Experts of a small language model: 27.1M parameters.
Below are experts of layer 3 (counted from 0) of a mixture-of-experts language model. Rows are named router (the router's row for the expert) and show model dimensions 0-159. Each number is 128 + 24 x the weight over its row's rms, rounded and kept within 0 to 255. Numbers have three digits each.
After each expert's rows: a language model's description of what the expert responds to. This comes from a sample of Wikipedia text that the model never trained on.

# expert 10
router:141111134135131098078107144138096176099161134109114082171128156164093164129096115130096097111155146163111096120127146169123096135127135110120130137141088115120105139172168114086128120132114122175179150150124130116130102115118129107148128161140129094115099121132136149130089110166129140085124079116115110150113140131110139112161113102102122146161105118141146118084120149171103148105101163163134122095129133131113098107122179153106148134153117191118117079113143127101124136116173128
Opening quotes and parentheses

# expert 6
router:211142152153146107134128117161079131123108135151133162130093143150178083172127146120091127125103122119114154192118079131154104110128124127098141116120138143150112125113135082159128131121123131171104152099149137098126114153152150118116134154113094103137116149106068083144132119122100096157119121153148106114144121103145134143114132164147131153148166173130081135145113126141162071128160165105102171101100106141125137131123150121136099122145140080107123135142147114109107119133133144
Capital-letter word starts

# expert 44
router:081119130131119155125152162107142140168163145154124084131145145168116113125119112169120102152132135144111107146135141138109094144151075122193141157140106101140138144145153144117174123098142129180163143169140116098116124120120108149148119167141167111138120117142156160101115164147151121086111108127113104171156152126071102134121147072125128118172078091155130119145131122150124140114122138143139128101177138123139073160110143178108142127138151142128142091100133106117151142122154115
Group and person nouns

# expert 32
router:104106107162093126159139097159132109118114138124152103092141151164110098091078102136104135170097143124141117164121087145112110165136130091145111155174134095117155107143125134121109181120153113119108109119143090159135111153114100090095159116087149149167132147161139103135093109130140132141135124134121080138156120111151153116131122179112164104147122119094125155119158137140114129107150152160154148133151161143117143154107182148131086108100159151132168106071107095120146124145103141
Periods and abbreviation dots

# expert 4
router:115133116164171107107111166135131141094123154100114125091121153108110135125100087128071149164133153127148103131104146136136126134130111149112143155110131140130112139166131143108151141124160127130176132161121151116136088107141118092121103102154137169174078136146177131138145114093127088119098135164072097119086104138151164117098145171151093086102114082127141150156113121128122133128107109094148122101169121152123105135132107106125132167117153158113151123163104128092141182104162138
Prefixes and function words

# expert 26
router:111132122110159161135134141180134153180100126152159188118149128152158142124183125121119111117143100121079152125114141149111144132111128114140133152167137119168100137143172121152126146133137126134149128141152176142136110125127126114162161091150119132138103136101107147119126102126112130114108140191135065122085145097132166120094153134122083123131119146113154137131153145109167071150115101086132116142095119120119125123159121127125159139078170141135127143099113077151084143159137090
Sports vocabulary

# expert 28
router:132147159074135141127093149095134106139100118108096139128145108127121122177072105152130144162169103141129123120119126125165107091107116121121120128133127096117162097160081147115164126156181141152157097115120145128120079137128174164147144133113103124109088108155157148081100117146118126158165209136125101120151150172148115137128091136128123107106105106118153149090159127114146109150109146109116144132096138134122095113124146143083102165085098130109124133100139137125104129125154112
Title equals and It

# expert 27
router:110119122106136114117122122143098147144114112105136129111148110112116119108121129115117154130077162159162109142145143102102111163155137123166138113176108134137131092119143120108131139136129171066107166115140102132128156170153143125135137099104168150164138132142088101121107089138099124106121097110149127171114161110105134151113107158125116180134162082107122174107190126118107101114160125153083106148156139105179142130134135119102157089104122147171153154155089119115130121174121097
Clause-ending punctuation

# expert 0
router:114159133125094148136142126143113137140122151146112097160125144130170148162123155131174123150160122134099157102104099128114113081069139145106086103143109123158148105129080153148141140111137088129130129106132128152122184089140154144156117177142131092080127169100112130117126146123108141153169168163114099166151129166098074122152135110139107140107157138105130128152113143139129119126129099103117197121119123139107105159083153101115147147153141084129114142104124083133105129134092122
Word-piece continuations, Cyrillic

# expert 9
router:128144155174135129125113150125126153143119119099171125101146109122166167073065120116150112139125143154109129135136113110145155121146124126144120135153103206122114124134114094160148120142121165126162135094168119085107160191157106109155173124135112142131125084133154153147090127108113120140133129190145075132151151111073092137120111159170124141130106137144102115093112148090144142102125152120121128114128147133106105148156134114102147120141159148105142089118119102153141100139121101
Numbers and time nouns

# expert 29
router:177141121110078160140110096115131108133104099142114185155131103140196089139116126085178155162070101159140125118128063111125144136151119134122116147170175092132149105136149096104099112129114105153093093148110133157123151124108124137120100142112136099122152105109127139169119123162109128156163135119116111140118138085133180105126141136102145119126132127141144167157130117116117113141148099125170176139095123121147135088118159112107097124093149138116133145096152139127129147146120099
Surname-ending syllables

# expert 47
router:177111080139131130145154131129129106118129143158119120127121118147134083131155153119125142118145129149117095098176078116107123127096119095131151137110140123137106142148122071161155106125076116139125164151124159121111197104166119169097155142112084139143119130118131112159128112155102110146131123150113138140109147103105136117110159131167136150135103123172161093144151117160119136092060069099113113120113126120140138127146127144077117131148073100117117121179140110146149126174127149
Capitalized name openings

# expert 12
router:167147145136158160125142093097093137154090122098112122158135089107134103137076101152131100142111092079130116112174056143154129091129096148137099077151151172119160110080115126110125130116098123135133118126099132172123173166104166170123137121145121118108128095110124122129123134130093155159160123157090125122117098124115169147115111137120137156152151141170129127115124115138106140109125118122163122126131123101132121131108163128130218138100112121123147126114148157113156140128126102
Institution and country nouns

# expert 21
router:138113121113145108140104125151133135119110134165152174111130156138125121152173108133149163166141151081148087132116135099173141114106143116104153172101176107098131140123133114119098149133133098134140114134084101115090117093147147102140140157134169150151161141145139165106113114088096159145137163096105159104126108124127154178154132127092099125147152111128084094176097099141174123113116095147108146141107139138122085092163135137117136115107105146161111117113147169168119140132140173
Colons and name fragments

# expert 34
router:109129158130143161123120140113138159131164157158105131120105137150089098086069135163129146095107137111142131170146128145142102108143108074128140132115106085111140180099097126111125126092148104155161149153127104110162122075139112157182123128162116100128113159104135137096088146143115151116096102110135110176147125091115099105098147076135146135144128126134130186171143111150131123146152126157139118108124146152100136143149103109119115147140102162125128063111146146085134121131141136
Table column separators

# expert 36
router:134097071119129109163138118084115075102127106107127150076161166150166110149095119090138098109090123137108141147146126127146125163101124148121141119132159161137156133136135135123125122163135130117098108136131173126101095133104111086108160157123083146138122090185123148121131131099130111117147164177150097144099115105141122103101152106126115136110167162087118135103172094108128097101151145153157110146109118100145152129097099115117123108090103069113107122159161136132129124096117128
Word-final s and endings

# expert 20
router:121103121164185175146136150096138139109151122123129128124109134126127147133147127129112147134150136166113150167138107096144113101128171084125124145063085153095115135162103168151131101105118172138107167134160111132132106128085123108081140072134140152083130169121134101133159154104108135136066123106134153143087100182108146110130118117157152117146075115123124123167109146138143119109117149134114103104123145156134106146104117119122098134154145121121132163097110159087089127127141110
Sentence-initial In, Con

# expert 30
router:092098142126173127174130166124179136109166104103139102162112154118084133103139092134135127148112093126110134132116169129139118130178111146122169150131115139162101143140132135071146122108131119141115151148089128117103133087146113133155121167129188111132131126125146110136057094153140149103110147129120120183100153109132085132188133132111111090158177097168155096118119119126127118156137121133135103112147082128158132112116108111136137098152142166127125130123135119124153108080136143
Commas and list punctuation